From a checkpoint of a small mixture-of-experts model trained on Wikipedia.
Experts: 64 experts in each of 7 layers, 192 SiLU neurons an expert, 2 picks a token, a shared expert of 192 neurons.
Below are experts of layer 4 (counted from 0) of a mixture-of-experts language model. Rows are named router (the router's row for the expert), up (a neuron's input weights, with its number), down (a neuron's output weights, with its number) and show model dimensions 0-127. Each number is 50 + 12 x the weight over its row's rms, rounded and kept within 0 to 99.
Before each expert's rows: a language model's description of what the expert responds to; "comes before" lists some tokens at least twice as common just after its tokens as in all text. This comes from a sample of Wikipedia text that the model never trained on. Tokens count by the router's weight.

# expert 40
What it handles: Commas and time nouns that close an opening adverbial phrase, such as In October, or At this time, plus -ly adverb endings.
comes before: "he ", "the ", ", ", "it ", "she ", "they "
router:66 30 52 73 57 58 44 70 49 56 48 72 47 53 46 38 62 56 62 59 62 68 51 37 31 67 68 64 39 45 38 46 44 59 57 64 52 46 64 46 50 56 47 66 39 42 56 28 75 45 36 45 72 36 65 66 66 48 30 50 52 45 39 69 44 56 57 39 63 39 36 19 48 43 42 70 60 39 38 73 69 64 30 50 32 54 55 68 53 38 39 43 48 28 61 62 83 52 66 41 52 40 57 50 45 29 46 38 57 37 54 65 41 64 31 50 46 60 16 49 33 50 20 29 38 47 37 64
up1:52 47 51 31 40 53 31 64 57 83 54 46 41 50 54 56 61 46 43 72 62 46 56 58 43 50 52 58 37 55 33 55 63 67 34 65 43 22 55 55 55 44 39 58 54 56 52 35 54 46 45 42 68 58 59 32 56 55 33 47 47 70 47 54 30 33 42 36 35 50 66 65 50 38 52 55 37 20 39 65 46 39 55 54 29 56 68 49 32 34 46 49 61 47 37 53 80 46 50 60 39 57 45 65 29 46 46 49 68 38 57 42 42 46 54 39 49 39 52 68 40 63 51 30 34 33 53 41
down1:48 50 59 41 62 51 69 56 31 46 53 47 39 54 45 49 51 42 65 40 71 44 54 47 76 46 56 64 32 39 55 42 51 24 43 35 60 59 45 33 64 37 39 39 49 47 50 57 47 39 50 47 42 27 52 63 26 34 66 44 44 60 46 57 51 38 64 61 60 52 41 61 62 50 52 73 51 29 64 50 49 31 55 45 65 24 32 51 27 39 63 74 47 57 87 43 47 58 17 58 45 55 39 55 56 37 57 29 59 58 43 66 23 52 54 56 43 44 33 48 59 52 40 65 48 43 68 50
up2:47 51 39 44 65 46 55 54 45 40 52 54 25 59 38 48 54 48 49 58 74 55 52 50 64 61 38 53 60 57 34 48 65 55 67 57 53 57 58 60 36 50 68 36 33 42 61 55 62 48 43 61 33 41 58 34 55 64 42 52 09 43 66 46 61 50 32 52 32 69 56 50 64 47 46 60 50 45 51 80 55 45 53 43 37 38 73 62 46 45 36 74 45 62 40 66 69 51 55 57 51 48 39 73 40 50 59 39 59 41 55 37 38 07 34 41 53 47 60 52 45 49 51 56 41 58 42 63
down2:70 49 30 55 55 60 49 36 53 39 28 45 57 69 40 37 40 55 47 52 46 56 57 49 80 55 59 51 59 40 50 55 67 64 45 51 65 43 44 59 49 39 59 64 52 48 55 52 52 46 32 68 33 41 47 46 40 41 30 54 39 47 48 39 41 40 56 74 70 54 36 50 64 64 52 50 35 51 39 62 49 37 56 34 31 52 59 50 33 72 54 57 38 35 58 51 41 52 56 47 31 42 52 52 47 36 36 37 60 45 40 41 60 68 59 36 56 59 50 55 50 59 39 46 53 19 58 56
up3:50 62 33 75 81 47 70 52 48 53 56 80 67 25 38 41 54 54 56 45 52 55 44 72 55 33 70 34 51 59 40 42 44 58 54 46 43 53 46 42 53 25 49 38 44 67 29 52 51 42 60 71 32 32 55 50 50 57 54 50 47 43 50 65 60 35 49 49 43 45 67 43 53 61 51 62 64 36 74 53 56 51 58 51 58 28 34 68 36 52 49 50 45 56 59 59 48 65 44 62 36 53 67 57 44 62 52 58 60 58 30 66 63 67 56 44 45 61 62 55 62 50 64 51 64 51 54 24
down3:50 58 61 55 52 40 55 67 39 62 62 40 60 57 55 64 30 65 60 54 65 43 69 54 63 54 45 52 51 25 74 41 50 30 55 72 27 17 47 56 42 47 52 39 53 56 60 54 56 49 54 51 40 37 49 49 73 77 73 47 49 63 78 24 43 67 49 43 43 60 41 63 46 34 61 62 54 64 48 25 34 35 46 53 60 30 45 47 43 57 50 51 51 33 27 37 60 54 48 46 41 29 28 70 48 30 57 57 54 55 57 62 60 37 58 41 57 57 40 47 58 25 69 56 58 42 69 79
up4:63 57 45 43 62 47 39 45 71 47 51 55 36 62 38 36 53 45 58 48 45 62 65 48 54 51 59 50 41 53 52 43 71 47 48 40 29 52 42 38 72 15 52 67 67 68 42 44 59 51 68 29 74 53 45 36 53 55 50 48 63 43 62 62 61 70 51 43 42 49 49 74 38 63 45 62 36 52 50 51 45 46 54 52 66 41 59 49 44 50 48 59 72 63 53 42 42 69 40 45 36 46 56 67 48 44 43 64 47 56 62 72 34 50 61 70 47 49 45 18 53 56 51 26 47 23 55 45
down4:43 55 49 38 70 54 26 41 46 55 55 60 43 46 60 54 62 15 66 52 62 32 51 41 72 36 49 55 44 27 48 53 53 49 39 39 42 62 32 46 46 51 42 33 49 50 40 68 44 48 48 45 34 51 40 26 69 42 33 59 37 57 50 59 37 47 35 62 46 60 47 37 37 60 67 59 47 46 46 44 44 65 52 45 60 47 59 49 43 64 45 54 52 60 53 48 57 33 51 41 55 76 48 46 38 56 60 49 51 73 36 38 54 32 25 39 41 24 34 55 52 45 61 49 52 54 55 50
up5:50 42 60 56 52 39 50 63 51 61 39 44 63 34 56 27 47 62 75 44 32 54 30 47 46 42 51 46 33 37 54 34 66 67 59 41 42 48 54 54 35 34 59 47 47 64 79 37 49 50 31 48 35 59 50 50 44 49 24 61 37 38 59 28 45 41 63 59 29 49 54 40 52 52 68 57 35 36 55 42 41 51 46 39 50 48 37 68 44 32 39 41 45 60 43 49 53 64 64 55 44 46 54 50 52 53 52 40 43 54 62 63 40 19 35 44 47 26 34 52 47 49 49 52 53 35 62 58
down5:54 59 59 33 65 55 36 56 40 44 59 41 65 62 59 66 50 55 61 91 54 18 52 47 33 48 71 53 66 37 71 68 34 47 24 57 52 50 60 43 60 40 49 23 37 37 33 50 55 50 50 44 55 31 56 59 58 34 52 56 47 65 45 33 47 64 26 32 45 42 42 48 42 38 43 58 38 51 47 61 59 46 43 44 43 67 56 64 58 65 63 39 44 55 52 45 51 37 29 64 48 41 24 30 48 50 54 60 50 55 25 48 66 55 75 55 43 31 32 54 62 24 63 56 64 54 47 50
up6:46 45 54 62 67 29 38 55 64 25 39 60 43 61 53 55 33 59 48 45 36 48 72 45 45 50 64 47 54 75 50 49 44 53 39 46 46 34 50 51 56 40 61 33 52 46 50 59 47 61 44 53 39 72 26 57 69 70 48 49 43 48 37 51 61 37 46 68 36 50 33 54 33 43 58 49 28 52 47 45 52 68 39 49 57 39 54 49 68 52 40 49 59 34 50 49 59 59 60 59 42 62 47 60 38 53 52 52 36 36 44 34 58 47 49 43 42 63 41 52 61 66 32 35 52 51 56 33
down6:34 71 50 51 57 54 64 60 49 26 71 28 37 45 57 49 37 59 51 40 43 58 50 32 62 45 65 52 55 35 51 33 37 55 56 50 39 44 43 57 67 56 66 58 47 37 61 69 54 39 68 43 49 54 62 56 47 53 32 53 36 56 80 59 32 52 35 37 64 35 38 37 61 59 67 31 62 17 61 45 44 53 57 42 47 48 45 37 74 61 60 66 30 49 53 52 38 38 61 52 66 51 43 49 34 25 48 73 59 50 55 68 57 35 64 59 48 62 54 27 61 49 31 66 63 47 67 54
up7:42 40 47 46 44 41 36 55 53 35 42 59 88 69 55 44 50 50 37 52 45 50 55 44 57 52 49 62 58 48 62 54 43 59 37 30 57 47 37 60 40 61 43 60 48 33 27 36 76 27 42 48 38 37 52 55 52 55 64 50 45 62 41 59 36 61 53 46 51 31 51 61 51 45 44 61 58 49 37 55 59 51 34 48 58 71 43 38 44 49 33 58 48 46 48 53 61 66 69 62 71 37 63 61 72 47 64 44 71 60 45 35 61 39 59 51 63 38 63 56 44 88 55 46 34 41 48 36
down7:52 53 52 80 48 45 43 51 28 40 53 46 42 62 52 47 47 48 54 51 53 61 39 56 46 55 61 52 54 62 58 20 43 38 36 39 56 38 61 36 40 58 58 37 51 52 42 58 64 52 66 54 50 45 36 59 86 41 46 49 54 33 24 48 33 56 69 63 50 59 60 41 24 26 37 72 53 66 28 64 46 48 24 44 43 55 57 33 70 37 59 36 49 45 88 46 40 60 50 42 49 45 60 23 40 50 51 53 50 37 44 32 22 28 44 34 56 53 27 40 45 36 54 63 53 59 61 50
up8:43 46 36 54 49 37 39 43 72 59 39 48 67 48 61 50 39 50 43 64 46 49 69 61 64 39 55 54 59 63 49 31 41 51 45 64 41 59 29 37 48 50 55 45 37 65 25 50 36 39 57 53 34 43 59 46 61 47 36 61 27 51 34 53 40 48 43 44 45 50 38 36 49 57 42 60 64 52 47 34 50 53 39 74 61 23 57 48 55 59 60 21 54 57 55 65 68 45 18 51 40 45 61 80 51 48 50 35 50 34 43 46 57 44 45 52 38 46 13 42 42 39 46 60 51 65 63 47
down8:62 42 51 53 62 49 51 56 60 60 57 49 23 35 35 57 32 74 49 20 40 59 52 57 52 51 41 27 59 52 56 75 45 60 64 42 55 45 44 39 54 43 40 70 37 20 52 57 38 60 53 37 54 36 22 45 42 55 53 57 43 65 47 23 55 48 55 41 46 39 52 43 55 54 69 30 33 60 46 52 25 56 38 57 33 75 53 37 68 49 60 39 39 45 36 65 38 28 50 53 50 49 40 51 47 61 55 67 38 48 47 49 58 48 40 47 44 36 60 41 66 41 47 49 57 42 48 61

# expert 50
What it handles: Country, state and city names, often completing New York or United States, in venue tables and text, such as USA, Japan, Michigan.
comes before: "| ", ", ", "(", "and ", ". ", "State "
router:49 34 50 59 65 62 38 62 39 55 32 57 56 51 41 50 62 58 36 66 37 46 61 38 57 43 42 48 49 45 56 70 48 64 59 44 50 51 59 54 33 57 61 51 50 48 73 42 45 45 67 47 51 42 29 38 54 46 37 50 41 71 46 41 48 36 71 50 60 43 63 41 40 57 53 44 60 66 59 34 37 35 50 61 47 57 57 46 24 68 48 48 59 57 56 37 40 60 56 48 69 69 62 47 35 67 41 53 59 63 38 42 41 63 44 39 52 52 44 54 55 44 44 51 53 39 35 48
up0:37 54 40 50 67 46 20 56 44 38 65 29 58 49 44 52 42 41 43 55 53 57 45 67 69 49 64 32 23 41 71 49 46 41 51 41 55 45 24 43 60 70 53 50 51 64 48 52 56 60 43 71 42 85 52 42 44 45 49 33 44 36 65 49 37 51 56 19 54 60 44 76 63 72 49 46 66 54 66 54 30 55 59 61 64 45 66 45 36 52 43 46 44 43 48 58 56 50 48 62 64 60 49 60 41 50 32 57 49 44 54 79 40 45 49 38 44 28 65 57 37 44 50 28 63 25 36 32
down0:53 26 48 66 65 59 50 45 41 59 57 43 43 38 29 39 47 41 44 43 37 34 47 66 53 48 62 50 78 36 52 53 47 39 45 57 52 36 43 36 38 44 55 43 84 66 75 49 40 48 73 33 46 40 59 40 69 36 58 32 42 41 74 46 42 33 64 52 43 46 36 28 65 64 44 39 38 49 30 41 64 51 34 35 42 65 62 57 71 64 53 47 44 77 44 41 42 43 43 50 65 57 35 52 58 41 46 52 51 53 52 35 52 45 38 40 35 61 57 48 39 60 66 25 57 37 65 54
up1:25 42 39 28 50 47 29 59 57 57 50 80 52 41 40 19 58 68 57 63 45 48 36 38 66 37 44 40 30 49 40 74 28 51 45 42 47 47 54 55 48 58 54 41 62 54 46 64 52 29 38 52 59 49 50 77 56 50 53 75 66 49 48 44 37 56 54 39 45 72 40 40 47 51 53 69 42 41 80 55 55 39 37 62 51 86 43 59 23 73 39 38 30 48 76 55 48 48 42 56 74 63 37 63 40 51 42 67 34 48 44 49 48 57 49 50 50 31 37 82 62 62 46 39 47 21 52 59
down1:45 49 54 61 48 38 74 43 38 60 43 49 52 51 44 47 49 45 45 43 50 60 64 42 42 65 68 41 65 41 37 41 60 63 46 60 40 53 54 74 43 31 73 74 62 51 39 46 27 59 70 55 49 56 24 51 47 43 43 56 49 58 44 38 55 78 58 39 52 40 45 52 63 32 42 49 69 53 59 59 57 41 44 43 53 47 46 66 59 54 51 38 39 60 61 42 54 55 58 53 43 57 59 37 52 61 42 45 40 53 63 36 29 57 48 35 56 86 50 62 42 62 68 79 26 52 53 44
up2:51 88 46 48 46 71 65 61 58 58 49 54 62 55 45 40 49 54 43 66 53 27 25 45 65 41 48 43 57 48 66 35 64 43 45 50 60 69 64 40 72 38 67 57 62 58 56 25 63 45 50 32 45 63 35 54 32 46 39 48 68 55 45 42 68 47 38 60 55 42 59 48 62 32 65 43 54 52 53 30 47 30 57 35 44 73 67 62 26 60 44 53 51 58 53 71 48 45 34 47 27 53 39 28 57 38 35 44 52 44 35 47 47 56 48 29 70 50 14 49 45 56 54 53 44 20 54 40
down2:35 37 37 61 55 46 48 45 54 59 47 34 41 63 29 71 63 54 44 60 67 48 79 51 41 42 59 58 82 54 49 45 45 61 61 47 43 43 61 52 52 66 59 56 50 39 59 58 40 55 39 65 51 35 32 28 66 49 59 51 61 42 47 57 40 42 47 50 67 46 63 35 39 63 58 41 57 71 55 46 57 60 25 35 25 74 62 49 33 56 50 60 51 66 49 43 57 54 57 55 44 58 61 47 38 32 35 50 27 47 30 42 34 54 56 39 31 60 59 39 56 38 53 56 49 23 40 37
up3:56 69 65 59 56 37 40 40 60 39 25 41 69 51 52 53 50 64 57 54 62 53 25 52 43 30 62 30 27 47 40 47 67 37 54 41 68 40 61 37 52 55 50 49 61 60 50 48 58 47 38 67 49 41 55 38 47 59 61 61 38 66 54 61 62 69 51 85 59 50 64 61 59 36 45 53 45 67 48 39 43 48 70 46 43 51 63 44 49 59 37 72 42 35 65 44 47 45 42 57 59 33 51 49 31 52 48 74 54 44 42 39 48 64 48 57 43 45 42 47 46 44 32 46 49 41 54 46
down3:55 48 38 48 18 66 36 49 58 57 63 45 47 53 53 30 33 68 47 43 67 62 67 48 45 50 39 51 59 49 33 72 43 45 57 44 64 34 61 49 63 55 38 42 70 62 44 33 76 30 50 54 29 42 35 58 44 40 62 67 38 28 42 63 57 26 45 42 61 51 44 40 60 48 53 43 50 45 40 49 47 37 41 63 44 56 63 41 29 81 43 43 33 47 43 53 46 35 48 60 49 66 54 47 51 62 55 50 36 44 65 50 60 41 39 49 39 57 53 28 50 61 50 62 75 36 28 48
up4:54 44 36 57 38 40 39 33 53 41 50 75 54 59 73 55 80 45 47 42 37 46 67 46 54 27 66 51 24 17 57 49 63 60 37 60 52 43 69 50 66 16 55 70 56 48 74 52 43 41 68 28 37 66 38 40 43 49 60 46 54 62 45 22 71 51 54 50 56 60 48 51 49 17 64 50 53 57 53 54 48 62 74 47 35 53 67 40 61 71 42 64 61 52 62 55 48 62 44 66 43 61 60 32 58 42 49 37 54 50 42 36 41 31 48 71 54 42 51 29 34 50 72 60 48 41 36 48
down4:57 58 53 55 54 46 44 43 39 45 63 54 42 56 51 32 31 78 18 59 75 49 28 67 45 24 44 41 52 73 55 49 30 53 53 55 42 55 31 48 41 42 26 60 58 47 36 50 45 53 39 51 47 33 56 68 51 34 39 23 32 56 59 56 51 53 56 40 50 61 49 54 39 59 56 67 51 47 60 49 61 54 64 62 71 48 36 66 40 30 63 36 58 57 46 58 41 31 53 66 28 37 53 62 53 56 44 52 68 46 65 46 52 24 69 44 61 47 46 40 71 68 56 59 62 48 51 64
up5:65 41 58 46 36 52 32 42 69 47 42 35 53 64 61 58 17 55 57 59 46 47 56 45 46 36 61 13 59 32 55 47 52 30 61 50 20 56 48 29 58 59 61 56 62 45 48 15 56 33 31 72 49 41 43 55 26 37 66 46 70 62 62 70 73 44 57 56 57 31 67 69 50 54 29 65 82 41 52 70 62 52 59 59 58 56 76 63 48 38 72 57 49 58 61 64 58 50 62 69 60 39 60 60 61 39 46 60 62 68 51 37 77 66 18 59 42 26 42 54 28 59 28 47 49 47 56 41
down5:39 45 46 53 40 58 62 63 47 43 62 57 46 55 55 45 71 54 40 62 68 72 50 52 49 48 47 53 16 56 43 61 59 29 42 49 38 53 21 63 52 43 54 48 41 60 56 54 57 48 42 44 55 65 46 55 58 63 46 59 43 71 53 34 54 38 51 51 34 65 36 51 46 63 65 36 66 61 63 39 33 33 68 29 65 44 50 46 52 67 57 62 49 45 36 39 28 49 23 48 45 28 41 50 34 46 43 50 48 62 57 60 41 58 51 45 39 47 43 55 49 62 56 47 53 63 46 57
up6:53 34 78 38 53 64 40 41 82 64 60 48 57 42 56 31 56 53 59 64 44 38 45 33 68 53 28 46 40 44 53 41 55 66 47 35 43 62 62 48 46 47 49 61 60 47 49 36 55 53 61 54 55 57 50 61 47 54 50 60 60 48 46 46 39 62 52 47 53 70 52 49 47 65 38 44 21 41 75 24 51 38 43 42 65 60 65 55 30 41 32 48 64 46 66 79 66 58 35 52 40 57 68 49 38 33 49 44 44 36 42 59 35 40 47 39 53 49 52 42 51 39 53 69 50 44 56 40
down6:47 47 57 39 43 42 67 47 45 64 55 37 64 47 47 38 58 63 26 40 64 46 52 40 44 47 39 52 53 65 65 43 49 43 40 38 61 51 51 45 41 32 65 54 58 40 70 47 52 28 53 69 38 40 43 37 50 33 43 49 32 58 48 60 46 77 48 41 56 40 48 50 66 37 37 59 32 49 32 36 30 56 53 41 47 65 26 55 53 44 44 59 51 71 33 67 65 79 53 45 51 71 53 49 60 61 53 65 55 34 53 51 52 56 39 54 72 57 52 47 69 52 73 50 49 59 38 53
up7:48 40 60 56 57 63 52 53 38 68 43 69 54 48 65 44 39 47 62 42 38 49 43 44 47 47 71 64 43 61 56 53 39 33 64 53 34 62 44 49 49 53 44 44 38 37 30 51 47 63 54 23 39 31 60 72 29 58 54 60 36 40 49 59 30 28 51 36 46 28 72 81 55 41 67 65 69 57 64 65 41 44 34 50 47 60 51 54 44 34 35 60 37 75 37 59 41 63 62 60 41 62 45 54 72 42 67 59 55 47 43 33 55 52 65 29 37 35 47 34 40 33 74 48 47 60 49 58
down7:51 37 53 27 47 58 72 49 66 51 59 57 49 37 49 57 56 50 53 45 67 49 51 55 70 33 34 53 39 48 28 43 70 44 44 51 32 37 49 25 29 47 42 37 55 56 71 36 52 55 58 51 33 46 77 66 41 65 58 20 25 51 61 62 70 68 35 33 33 70 63 66 44 50 36 44 42 62 32 49 33 83 47 61 64 52 36 30 55 59 67 50 28 72 51 56 40 56 55 40 39 48 57 36 43 51 48 53 52 48 46 34 53 60 44 49 50 43 32 52 77 54 48 61 47 60 65 45

# expert 38
What it handles: Plural suffixes and plural nouns, often after numbers or quantifiers, such as competitors, people, members, Vikings, games.
comes before: "of ", "and ", "in ", "were ", "are ", ", "
router:45 44 16 61 48 41 44 54 51 55 49 49 53 58 37 42 60 47 37 32 49 58 50 55 47 50 33 87 32 61 31 75 49 64 36 49 44 67 50 54 45 63 33 36 58 63 41 62 58 64 27 43 48 51 37 65 47 54 65 55 68 45 62 25 36 57 43 55 37 49 64 43 50 54 41 59 41 56 65 60 33 46 41 52 43 47 48 45 43 51 18 50 74 54 72 15 37 38 41 52 44 50 65 23 50 53 51 36 46 51 48 40 53 54 44 31 44 51 40 53 61 55 50 30 31 55 65 38
up1:53 57 60 36 45 46 45 41 51 50 50 33 52 45 69 41 62 61 48 47 56 33 27 60 50 51 69 47 38 50 74 63 51 54 35 66 69 28 40 52 65 59 44 55 56 68 76 47 27 65 30 25 61 38 53 48 46 45 46 45 49 34 47 50 44 47 45 69 48 36 56 32 50 45 59 56 43 59 55 56 63 60 59 51 24 50 53 43 46 42 30 68 57 45 57 42 72 27 79 50 33 59 59 50 51 52 50 67 65 22 36 82 35 35 48 46 49 31 50 45 51 67 50 58 51 32 63 66
down1:48 65 56 75 54 76 56 55 38 35 57 46 45 65 56 27 34 49 63 56 35 44 53 39 42 51 74 37 54 69 59 54 55 45 43 49 68 42 69 41 59 41 50 36 67 37 67 46 47 46 44 49 71 55 40 60 58 60 32 68 41 59 26 53 50 51 62 55 59 53 45 57 63 59 46 40 77 34 64 65 65 55 28 49 51 40 55 53 42 49 40 64 34 32 54 52 42 48 48 33 25 38 86 69 39 65 35 46 26 52 51 44 52 68 43 68 45 55 54 32 29 31 36 50 46 46 65 67
up2:48 54 64 34 51 39 48 38 56 61 65 45 47 58 43 56 41 39 55 83 52 65 54 62 49 34 40 54 63 58 59 57 35 50 42 71 44 64 36 59 15 62 24 31 52 58 41 24 45 29 47 65 65 46 41 45 54 46 47 47 46 37 39 39 58 45 40 40 41 31 39 63 52 27 45 52 34 50 42 32 60 36 58 48 54 45 45 44 56 59 42 51 40 62 50 54 44 66 26 70 42 40 42 52 56 47 40 21 38 47 56 80 31 55 79 42 69 50 55 74 74 48 42 46 45 53 59 40
down2:52 58 61 34 35 65 69 50 51 63 29 38 49 47 48 47 59 50 37 37 44 55 58 62 62 36 29 52 50 37 56 57 51 34 55 53 56 58 52 79 74 55 50 62 46 30 70 55 52 60 62 41 50 55 44 60 64 49 59 43 51 38 52 61 59 69 57 55 44 62 53 47 50 46 49 58 45 53 33 38 45 46 39 42 50 65 61 27 57 72 44 39 73 38 57 61 58 65 70 42 57 46 66 44 39 30 61 42 56 39 42 56 43 47 66 54 51 50 36 63 58 61 58 55 41 45 43 46
up3:54 43 59 39 60 53 54 47 53 62 55 54 27 39 53 50 39 47 74 41 43 71 55 31 42 44 58 31 28 69 53 39 48 55 50 67 48 56 53 52 51 74 52 71 38 62 57 48 28 11 64 57 24 57 52 45 42 70 50 66 51 30 67 60 40 56 56 29 64 57 55 54 42 57 38 46 75 48 61 68 65 50 59 44 55 55 35 53 44 47 50 37 24 58 46 64 54 48 44 41 48 56 32 44 40 35 38 35 64 49 40 60 38 36 52 67 46 31 45 46 76 55 68 49 30 37 66 52
down3:58 42 29 55 24 28 45 59 60 58 63 66 48 64 48 38 52 29 32 45 31 52 58 66 60 60 48 41 54 56 58 51 57 26 51 67 29 64 52 44 47 48 64 35 50 63 23 63 43 54 40 60 43 69 48 33 55 70 52 59 54 61 47 46 45 37 49 48 57 46 62 42 34 49 50 53 53 66 48 50 67 38 40 61 56 63 46 67 48 34 47 60 57 58 90 47 46 55 27 45 41 75 49 76 65 49 61 60 53 40 62 28 57 55 25 41 37 32 57 50 59 40 59 58 41 50 58 49
up4:57 57 35 25 54 37 53 60 64 55 60 53 39 53 43 49 48 32 67 58 61 39 50 33 51 83 24 79 41 61 78 64 52 46 62 49 57 46 50 36 37 47 47 42 55 71 54 39 36 55 26 35 34 42 31 55 55 48 45 68 48 50 40 33 56 38 64 61 51 73 64 44 60 49 69 44 43 38 49 64 52 43 64 53 40 28 46 43 59 63 34 61 44 67 73 49 67 58 35 42 37 43 61 30 47 38 46 40 51 41 51 32 46 49 55 47 45 38 48 52 54 56 20 43 66 28 68 62
down4:49 40 54 71 50 55 45 66 50 46 41 47 54 62 54 59 57 62 20 48 64 53 72 55 68 57 66 52 62 47 43 53 67 56 38 42 33 48 67 36 52 52 52 29 49 52 50 64 65 57 60 50 44 51 44 55 64 61 48 39 38 38 72 57 50 72 56 76 28 40 52 41 61 49 55 58 47 55 40 48 55 39 40 59 37 77 60 61 63 55 42 41 52 56 47 43 52 41 36 70 46 35 32 53 49 44 66 47 62 53 53 59 53 40 46 55 54 41 58 35 49 65 42 45 30 64 41 44
up5:46 34 59 52 56 46 56 44 40 66 60 68 23 48 63 34 35 65 42 52 57 40 42 64 53 59 61 46 42 47 59 37 57 68 80 42 34 79 37 57 37 69 46 47 36 52 39 58 43 48 54 57 41 41 54 44 57 61 60 35 37 31 43 51 29 39 59 40 73 50 50 37 48 59 63 60 38 60 38 45 23 42 38 47 55 55 43 39 36 71 66 45 46 39 32 56 54 57 56 38 73 30 56 49 70 68 52 38 53 57 36 50 43 38 64 48 61 64 41 44 54 53 79 19 40 72 39 63
down5:64 42 35 59 58 52 61 49 58 57 52 62 82 61 67 53 71 49 26 44 42 51 39 54 54 43 38 29 43 29 56 75 37 70 53 54 52 48 54 35 59 59 63 31 40 76 61 54 49 59 68 62 30 57 52 62 40 58 61 61 37 64 52 32 56 49 45 59 32 54 69 28 44 52 64 41 31 40 75 52 66 56 55 48 58 45 56 30 47 44 48 65 32 44 67 29 55 44 54 57 49 54 61 59 45 41 58 48 69 46 72 43 60 63 32 54 45 64 60 42 30 53 31 70 46 35 50 37
up6:54 46 55 48 44 44 60 53 31 45 36 52 51 45 32 70 41 46 45 55 58 53 54 48 64 69 58 51 59 56 60 54 58 34 43 28 65 39 51 66 58 42 58 26 33 46 38 61 50 54 51 42 60 58 40 72 46 47 39 40 39 49 51 36 50 67 27 44 53 39 40 50 46 48 42 49 60 27 45 51 30 44 34 33 75 59 71 44 41 45 47 60 69 47 70 43 56 53 57 50 62 48 36 34 56 79 42 49 68 53 46 58 68 61 58 58 45 45 53 59 48 55 54 57 54 40 39 56
down6:58 55 61 49 63 49 66 56 65 71 39 38 36 58 52 27 59 59 63 35 48 54 50 55 22 31 48 54 44 48 60 35 54 49 60 44 29 64 62 43 43 44 40 48 37 38 48 58 26 60 44 45 39 35 58 58 37 41 47 54 49 32 37 48 57 67 42 39 50 48 47 62 56 65 79 54 55 75 45 59 30 48 44 42 61 45 38 66 67 42 43 27 64 50 22 63 65 49 37 43 50 56 46 40 62 50 43 37 24 65 65 33 58 65 49 57 82 44 58 63 66 65 67 34 46 65 38 41
up7:65 55 51 48 39 52 58 28 56 53 35 46 54 62 51 48 29 65 39 50 38 39 30 64 50 45 38 65 61 37 52 45 68 34 60 59 45 59 50 72 48 57 51 46 73 33 50 52 50 55 44 66 41 58 57 65 32 45 57 48 70 56 62 37 36 52 53 48 41 61 45 59 43 60 59 37 35 52 33 60 39 38 50 59 55 32 24 70 45 37 38 47 57 59 60 52 40 34 45 88 48 70 47 36 49 53 52 50 68 53 51 56 75 52 42 38 60 59 57 47 37 48 55 62 49 47 65 43
down7:35 40 58 35 47 49 52 51 71 38 51 54 52 44 58 75 49 41 70 48 71 54 61 54 27 60 51 40 49 42 74 49 47 57 40 61 43 36 45 26 38 44 64 48 43 34 44 40 61 58 53 46 69 29 44 46 52 58 60 47 37 19 34 51 49 54 68 72 59 74 46 50 34 44 37 52 68 64 31 47 47 44 38 37 23 47 60 60 60 53 65 64 38 43 59 44 53 35 57 30 64 36 42 47 48 52 61 75 70 65 51 45 49 54 34 48 49 47 37 52 69 35 24 43 27 54 71 56
up8:49 37 65 20 36 47 45 41 65 84 51 47 48 69 42 42 52 28 32 39 55 59 64 58 32 42 52 48 41 36 45 21 35 59 54 26 63 32 33 57 49 39 44 65 53 32 71 46 55 51 41 33 24 60 49 35 35 39 43 41 49 30 64 54 40 43 71 48 41 35 68 30 79 53 53 54 59 59 56 42 54 51 43 35 56 43 61 51 47 49 66 61 35 57 58 33 48 54 46 73 32 48 52 71 27 52 52 33 55 57 64 42 44 41 70 42 51 29 59 42 49 43 61 40 60 46 58 70
down8:20 61 22 43 26 37 50 67 66 28 59 53 58 46 50 82 33 61 78 58 28 52 29 63 42 58 40 54 71 54 55 40 39 40 53 53 38 52 44 56 59 52 75 58 60 33 41 45 54 48 60 44 28 54 40 53 34 61 56 64 44 57 57 56 85 37 22 55 48 50 74 52 50 72 61 55 61 49 29 50 39 60 53 53 64 48 47 56 45 40 58 49 43 48 54 65 74 54 47 44 65 51 45 57 42 60 43 63 42 57 65 67 55 46 79 45 52 50 60 63 65 52 38 68 59 54 51 57